Weights of a small mixture-of-experts language model, trained from scratch on English Wikipedia: 12 layers, vocabulary 4048.
Below are experts of layer 2 (counted from 0) of a mixture-of-experts language model. Rows are named router (the router's row for the expert), gate (a neuron's input weights, with its number), up (a neuron's input weights, with its number) and show model dimensions 0-127. Each number is 128 + 24 x the weight over its row's rms, rounded and kept within 0 to 255. Numbers have three digits each.
Before each expert's rows: a language model's description of what the expert responds to; "comes after" lists some tokens at least twice as common just before its tokens as in all text. This comes from a sample of Wikipedia text that the model never trained on. Tokens count by the router's weight.

# expert 38
It responds to: Capital letters in abbreviations. Capital letters inside acronyms and codes such as TBVC, BV, BC, PDL, plus digits inside numbers and short pieces like and.
comes after: " B", " b", " p", " D", " T", "B"
router:073164143104148153140175080093117154173131126100091066152155108143114122149081120084089170135109131120131107115105137106119130124132129120083128100137194110131138108148107108119122112141125145122116150157146102134099124110128135133157087110119143147154146122133130104138139155162142178176142119148141144115136136163143134137128141126143110168131136173107143132164129160105103079118121
gate0:088117169180116102148122139130120128134121136125118129149131156143172101108121145123114072145115142104145147130173158101156140114123157108110117115119139104105151096138131150134130147147135144120128126159116151127118137115132151104093148107072111082098135168152147129095099127172093137132133146096066120141083164158116184145100147106149170141130116146121123152129122175076164114116120
up0:152114101162113099126130109117126115139135122130075127129181071139155115125161145116185175144097129154131133125120108149142140106116173105172164108125147097112130115173083125129090092114121127114140120106139150147155102131140133140131100110111140167175087125095109103134119143111106155152076082131084127134168101130122127146145133107106156110137117095124163133117158157157125110151148
gate1:129128127106147124184122181136141139100088128116091087129127108145126174135140096121115122170143112123127094140103132132132150134131130085124081107128106135120127119111137150105149122117124146124115167175138112165137106140113107111122156114078180137080112075160147076130154149138150133145131086106086111161163120133103138127158149156124121119123189133151082135133115154088135128143112
up1:150135132178119149134151149154116124074110138100163102100156130116131153135105129100130178116096145150104123100105133117107129150157144112126127149116156123134135090131186153153114143113094129133129120132123099160153069105130127149085122135112082159111122111109137137122090112125080127109116097124131078138088112136104103124100149105132197125159083120117071114141096119118134122108149
gate2:116131117123132156128134113117116150130120101119106131153110101104150163121139166080156174171089138101155125125151166083146060106143114126137125098145156140119104148121131099141158136121151123130145111160136137109087133122089175141116109153099148109095121121144135103172138147146110124067135121175105155131136078118177153114113128157116133124163172141110129155105140140147153100135169
up2:122078143133128177097132144094096118139128153153146129145137100110147113127135113148132157108105133086088116135117137147126126095134146144157131105128130124143120063105109123111161099167094099142121115132114125093086138154138157096092124115093107137117126148127092150110105153123157112118090115112113138119163138100145190135151193076151140149115133130134114086138103073108112154118095
gate3:107138187124136145123143126118096114129118148095086126117137142118108117108099135115116129159142081077101131123095107158136156127092095112143141079102145136109132089112121099109129080141130153120110139146106127140108095112114106124141150131097139172120096148110151092146138140136172170099147158139125095113143133108132099142088143114131165084136101165121096116077081125108109077123158
up3:144103138134110132147110139136157143144124106120135101170154132125130111131160137125081134146143155143070090094131107118096153161130159125117121099137122111107124121128135111174143086181099138128156158163119125149092130115095137176164116186140090119134146160109085156149150150110145107126112135112158143128151075152171120139148075150136094136173111140118112122127147155101131137162153
gate4:151178146132090110126139131117159110133133108166097159164124159123133134149110132093151100186095130126157102127163082105123142134164110110134141099173157141152143103147094095155090123109107122121121116179119108156097159129153144127116128101135138125155116128150119133112069141150119110121127107130123116107148121107136118100089145136086203165134074133122133124141119117117093151166133
up4:147147074121117123091106119127108094120111096124106136136115133126111131127098137124102088138116144113160102157127147128134120136174125092115135145160069125172147130130138104146160161138151142162105125120140129098130119085121134083150092141159156144152157105132087112133138172105122124135185121149116139152107157165167128090163114149166146071138182130102163118129096144102122131118157
gate5:125142139094127101158179100149127185113123106125137108135129147083115101092091152137154097071105175134128134163161115113131077153117152133129140115152138131099135115127144134098162143093127115134134107111127150104159082194131125131092169147155133145137134156135145111120122132172121174151100142146143149135144088121132109124107147168140155087109156085133113121137131107117104095128107
up5:149131141147155106108128120065111134116168133080141114109117152159166125126167107115131134112132106138178122103149137137145119123112155123184135121127110142160191100115113152143092168131128097136143094123057155130139132132105127196159133159099132103162152135134127121153115125142116128125147141099111122113141101149128191130094101138139103114117135124124116168143139152084112163111144
gate6:120146101149146149127098089134135186155158124150113169124129097114157135112106118086108117163119111132081144106093078109125170136178136098129150098110101154159141139136136146086132136157144144152125116128133085132104120128108116115125062103117133104102125146169142160069136136102101177135117133091125147097159116137136175124131102145133142142112091127120138144107109149142088123133146
up6:115136169157165106153141135129110112103134106109124141119133119170117152158134115173086111121122112124086144216152138114139122112090140156103155141136183141134150122117125133190115121161122128116149139103110139131159120100168166131110104092117114115127117150122092191137142133155147157128129175132135109148109117182094128095130139181099121143111139124092113132132113102138127103127124
gate7:107060116111132116099145144116140107142107121141080125127119147132112131111163152152130105179087147178129083125189081128124149152127152106138154124107091083151130136120125108187134099162149148181130078146122102157098140121139122138106171128132110139126162135139095096139135148126137123140137129184140148108114154142118139112118139115083128159113162128139163129107134138137110100141123
up7:102108150108143132110117112123161163108137097168085149116160084127097138127098127126140114157131139113129139116179147100133157147084098098106150145140142151142119136139101118102085173103115143155156118131179082098142146090114166135083084150173172077100109128120130148106132107168131129135067138155109103112121123135114151123164111127147133113153117144155134151126111133132125141158121
gate8:128142153141122161141142070133150126123146144091119116089138089117079116106092100124106125142123130132171129127105166109107167112143155140096129122180105142162167117128103139162119123132119139086121124099131150136162118136142105198085087159071146112115123134139158129128126128155154074126154094167178120126133125146142149135128114111137134112117140155098149153174137163142136116117107
up8:116119160122121132130114159070113147181116156124135135136136130109172105113128150096110156108113143121132098146091118081151127124122170148115116122076145136102168133117101160089154115133062105121133105141139116149136144167142136135088085077169129101127099157092146121142162148124133200132158152120110131134145105135155141117137140127121135130129108115111163097179103147127113108123113
gate9:139087179127116110158131089117111110100115136146114120166097118103134147118142144091145117142145123110101107111154088137126169099078120113113121062155125120095094119158141124135121151114108145109124152175095119079091104134124130129176141136150164113137148105118128101143171138159135166134158125128124126075105146123129131115123146101123178165121125105126136151174082113113121079125141
up9:130123135118128129146132120082126165155125096129117085176114109096127125145093104109130078120163122130110104088108143161157171131099091142110154118111091126150115097149110153123101126177122100082114159134114152151145142182130134131146160113112121127098097147139148096135153085115112127184126094119092115152139106111098148096136125149100120100098106098099147154120143131089137092156125
gate10:110155129123134123174096113127113099139166118103162126106134134130108164118147137088144146132085126141119140133137149126120111151139129159155110127130212107144119130087117091115134146141197159143131093179113133127089112123103127141158140117145131113167117135105141110159089088106129122147169124156148107133153116153098126103151094152189160140125114120107153122121174160132160111106108
up10:090119115121170123125098133126100084115140124137117154103134146157114121130137109127146108135146130153133126101100123099146138165108110140146134125155125122066120120100137140119092150142133116166184135143136133169115113106072136145145083135118105130075098093132108102098102154099126113060167103113103134085095126132097163153131153103083139099108107098107137139154139141141175148152131
gate11:120157129124135142111135119113128101132148134094147097140137147129168118125097169169128114189142107187106091156116127152089112119146153139128149135166178139133164102174121153133093113112105140156097135103143162156092165152104122104145135113152134142162092120122116126113125167178150146151112116113125123136144094125149132113143151113148127137160171146135156135150096172111137078171110
up11:131167096121107130079120159154079156080133162152056094116140102127132123138106101147113130154160133122105143138111120146125161173175125138102116130099128104120100141162122127156148128142124112105130091077151169103132121132093108132133130133109128124099149126166135123103109081088172108149113154116110123163106166073111126128132135121154113099114131137162095137143115111153117111093119
gate12:128120142115152113135155111146130185113109120116125128104149142124146146150125169116133153109145193126146115135136110175094112092108126137127133113156143101180161147064116109112148091104129093103137084102122089136134144137139159167123164077114082124183109126121156123160117151142089106122134160148138151088122148114139117128111131158133125145123108140099168168139096125111135090117109
up12:108139122120126115128142139144143142140123132147122150087152158084163155140115127115068148091152092121101122118112115118082151124103118100136116145125077148118163112079135088138085108131120096115116138089132153177148144089129125138084131141130137141108123104132130164114083105152176135150110121115140124143113117168183123138182141110124150147143087159123122170174105136125171138126121
gate13:118133078143137107123090127120116129121123087070121105146142122155095141141184183080130106078107118103130156157107153161135143199152139159125132119147140107161130120140109118117122127145148111140143120120138124148134122097145125105149131135118125145133128116138121153095121093153090091139101112142122167147130097163105112131126121140050134143148162145122143057134108141144107115160124
up13:081134099099125133132110174134137145100132113160093145126106090155156109118129149162115087098135085129117144140132145105115124136131142142114144143089126106118100124129186124110138175164103109123151112114092136126134112128127103150124206157108106091141124152122168148132110136109123154099089139097094140109154128127154116188099117111161154157118113155146166113135130179145135094118104
gate14:119094111190123128119129101111130102134120095168112118122094136154086094142134139126097143126117107106129085162142123142162151118225115122146105128139138137117138114113141072148127143102095124135140089115131121138096137093115124145109127090154161154149145142165096173157116150111103119170134129131138118097125130144145120074122147120149133137157161126108107146151104152095100090150103
up14:119091124124116096072118128112157104107137125129131122100135138110136150139139080116120136113110100159155124104121126089134136145175169121115145145123128131113121118156143183113182115140114147146080125139135118136128144115144164150131143083108073173137062112139152131136104142094118097145085127162094176117093123137119147124113172157102112097106123131131150084125180128098147118143125
gate15:119127132180159087120088159129135199165134160102120131089094109121143127150139119116083151143145095116147065157122156158130116146149115118105119104096103129097062124113111074059161119108138118105166149130122126101098118126149138140114133122147104149091136140116142127143141119100133134159146114103118145089125136137108109119104120141121080086131093140126117136137112141124133104143131
up15:151136106083121124098126148129145174123132120134103102125114164154100118122132120070126132112121105139135120100111103117159155145118074103099160116107106084118128154118110198090141141095158105130135129135141105143134141166091149050151129124127157144127108143145116135144162104141135150131103123108125143164097094100109126132125114108158129132118120113075065142140156117111082129124154
gate16:130089109100122139144131091161146132131117109139142144119108123143105129089108102072107135110131122090124087115116117155144133116129120084130120129117157135118143158117126102164118134104113106169095121134086132094102113123160192150099131137108123123180102151098167162156143143144122156162124123106093079170107130156188160104124108144104134112116143140142136143110171108129088092108096
up16:136161101145122120161088148116140164126121074089130128133165099174159161135162138108102150111150145186093136101119097129087137083082101110101104153106101119111142161158122152120132084133133161134114095125148135156103118193135142115115078115118119149114128103163152116096146122131149159099160137101084117123109122130156160158115133106131125129131120136124138110130156134143138156106155
gate17:130160131138092147163121117123108096166113153071156125110107111142097160138186135101113140137090119148125122139152137153186122108144156137103087140150119106133117171145171158164106109099145109096130123108092149122113110175151116135165160119138156100166126176134124121139088139156130144142140104101133170148140088140114159148090130143132128167156121153145149142116129140098109094138121
up17:070123126143189143085148076149156143152112136129138147075141111148126148146159187088134101138131154146131162119141124145125120138114158170133100122149124127135152143132154136145171129116145151147126150123140113140153098118110098128108139095136138164110175127113133088129107101099139167129155123130144169159124148103095158125135112092130150187146146124125140110164112180118156164126132
gate18:107109133166080136146157117111125155135139124174156148128165170107156111146111151138135171132118135142130114096110137157118089112085136164144130145118113098088081149098188124122111155141107139119131126112131144109123120102140129151134124125173108126141154092146121132102088131125105115139125093108152151111128145114166147121150067123146150106163125136113181122098126178141072092092142
up18:142140115149149137105136092105142087127098126148124150130117172123154078128173128174147103151123108133136120108108110144124142167133144144103119133120145093166154163089085135131130124117139117152152117168152140086125114103185109142163123166132120153132128147110134132090160129113114118108127070143152097147132137114125118108098131181175087092108151157133137128091085137081125103142105
gate19:124160136132122156145067126071128131133134133146102141108146115130120112163147130045157122103152149118139097132116151131116070141116106110154119107117143143107156129125095126116144141118137147134116129142148145168128108098122133116120128107106095148103121096056114051125125106102071142095109113124152128126139126145110131122108118103107103154070087079132141108131141129104127121120148
up19:127096081122134140089118109132201152122109113097125103113072120120155108150130115130145126158136187146122148119114089126126139097092164144105123089139076162119125088153079097114117163141114140162086153109145130127134102129117109130143121173151106129151143133116123128099115104148148147137160155121145131124133104114157112106072107079121124116130123163136129099181120155134121158133133
gate20:135172107083148153122137159176137136126127154156130122099127098142124114162130106141139125120093147120142106145115164152161162101139096109140141150107144152101102099158141134122153156125113122145126134151111104188110144157123170073124132146181125108137118133088092147113133095137126153113094075131121173112090167096120092146152142131131130114102127120126133130109105088106083122162081
up20:116122133192134121160109147114129120137082124156125139138152107127080132124120101116101075101131167196124138120121123106094135145107133117085126115095138109135111113145098153098157173103140127117154161151182153156100127101154094144118135151110169057121139115132164147121137138153105117141161135168117130156121137149138139091134144087117128124146111100158109121089119099119127141103107
gate21:130154107077097119112104125126165147113122111174114142139113087130163150152094139111122176152141139121126142140113141131104151126118142157131146134140134150149126133113077188128133140131113181078118141112110128130114112112098140111141120149171120157131124083126171129147134182125137156149116138144112095142124129137117094112126112155130148193104159121105116126147158126121075211121121
up21:154157169156096134139077104091127109128128116152139134122102117134137133164153155145137113105139137090130113188165131133132128146113132106111177098137112108089116107165116156140107127121161134176108118186145082097136137074108137137133117122131103120127097084123123118152149097124119159183150113128149111121108093151102115110127142127171120155106098150163130120105088113145169127160149
gate22:134118104113164105111139152128132107097160074133127116138145098119123165123117181124091135114141106149137127080098137107124084101123117132120124102109148149114123091146106095134172143134121143101133125099131098161104121103147119147125087107130130138108127092135196089155100184144087171095118124155113137137095130135102130101120114102161115145166110130109172147146088123114121144183131
up22:126125122139095119145126167179161108121100139133146158108104113133139121113163169128099126122171145097142118174128106148150095132080116120115137137141144124131150159099127131132139160123090122115117149128192114103101152079092168124143147158148124095147114141156142146130172156105110082133147163076141140147124135135164109167123171150097168092149138153119095131133139152120104162105132
gate23:134126139115100107136135088154145147125138122138150097126143122112124114130119175146130114169063086128152125054152133097141149121129135101115124125127147136131120133124156115091080120161131129166096104110167182112116155170107094137136146123110104126118161151118105168132149143145150092123147125097171142121148146134147129140114137077158122164141162130177065141164141126147116119153139
up23:138126116093142131136128116138119138101157130106156120115119136129108105090156155123186115147170127097131139141076122118133104160166129091118164126144158136138148153108165119129137235172136157152130139132091144116146144117132139140114080177132135123105140111148109124129115162146138142144158153095116123125160128101119133116141107135189166116120135171146139152135140148132117185136127
gate24:118155119135142126119134120113120125062146167139163079125172130128098178152118128112155132123097076102116129110125107155125137101149101144145152112154103098159132157163121090147115133153151164182143112136146104131112129133126115166121081168124118067143116121146113108156120111141086193134144126149148136133126105127112127083144160145149107115126155105106131176130128092117139153156123
up24:107108131107107150130153093135114105158119150104119125082148126126148133103117143131124172088140101147109112113145110127093170092118144107100188095106102100118109121126126118149174142144131127082137109133165134141175111145138156166157120072132098150127079157135093135108145148156135102125123143129130172172130094095135122102170133122165129112139147161101149145137113190131104122140131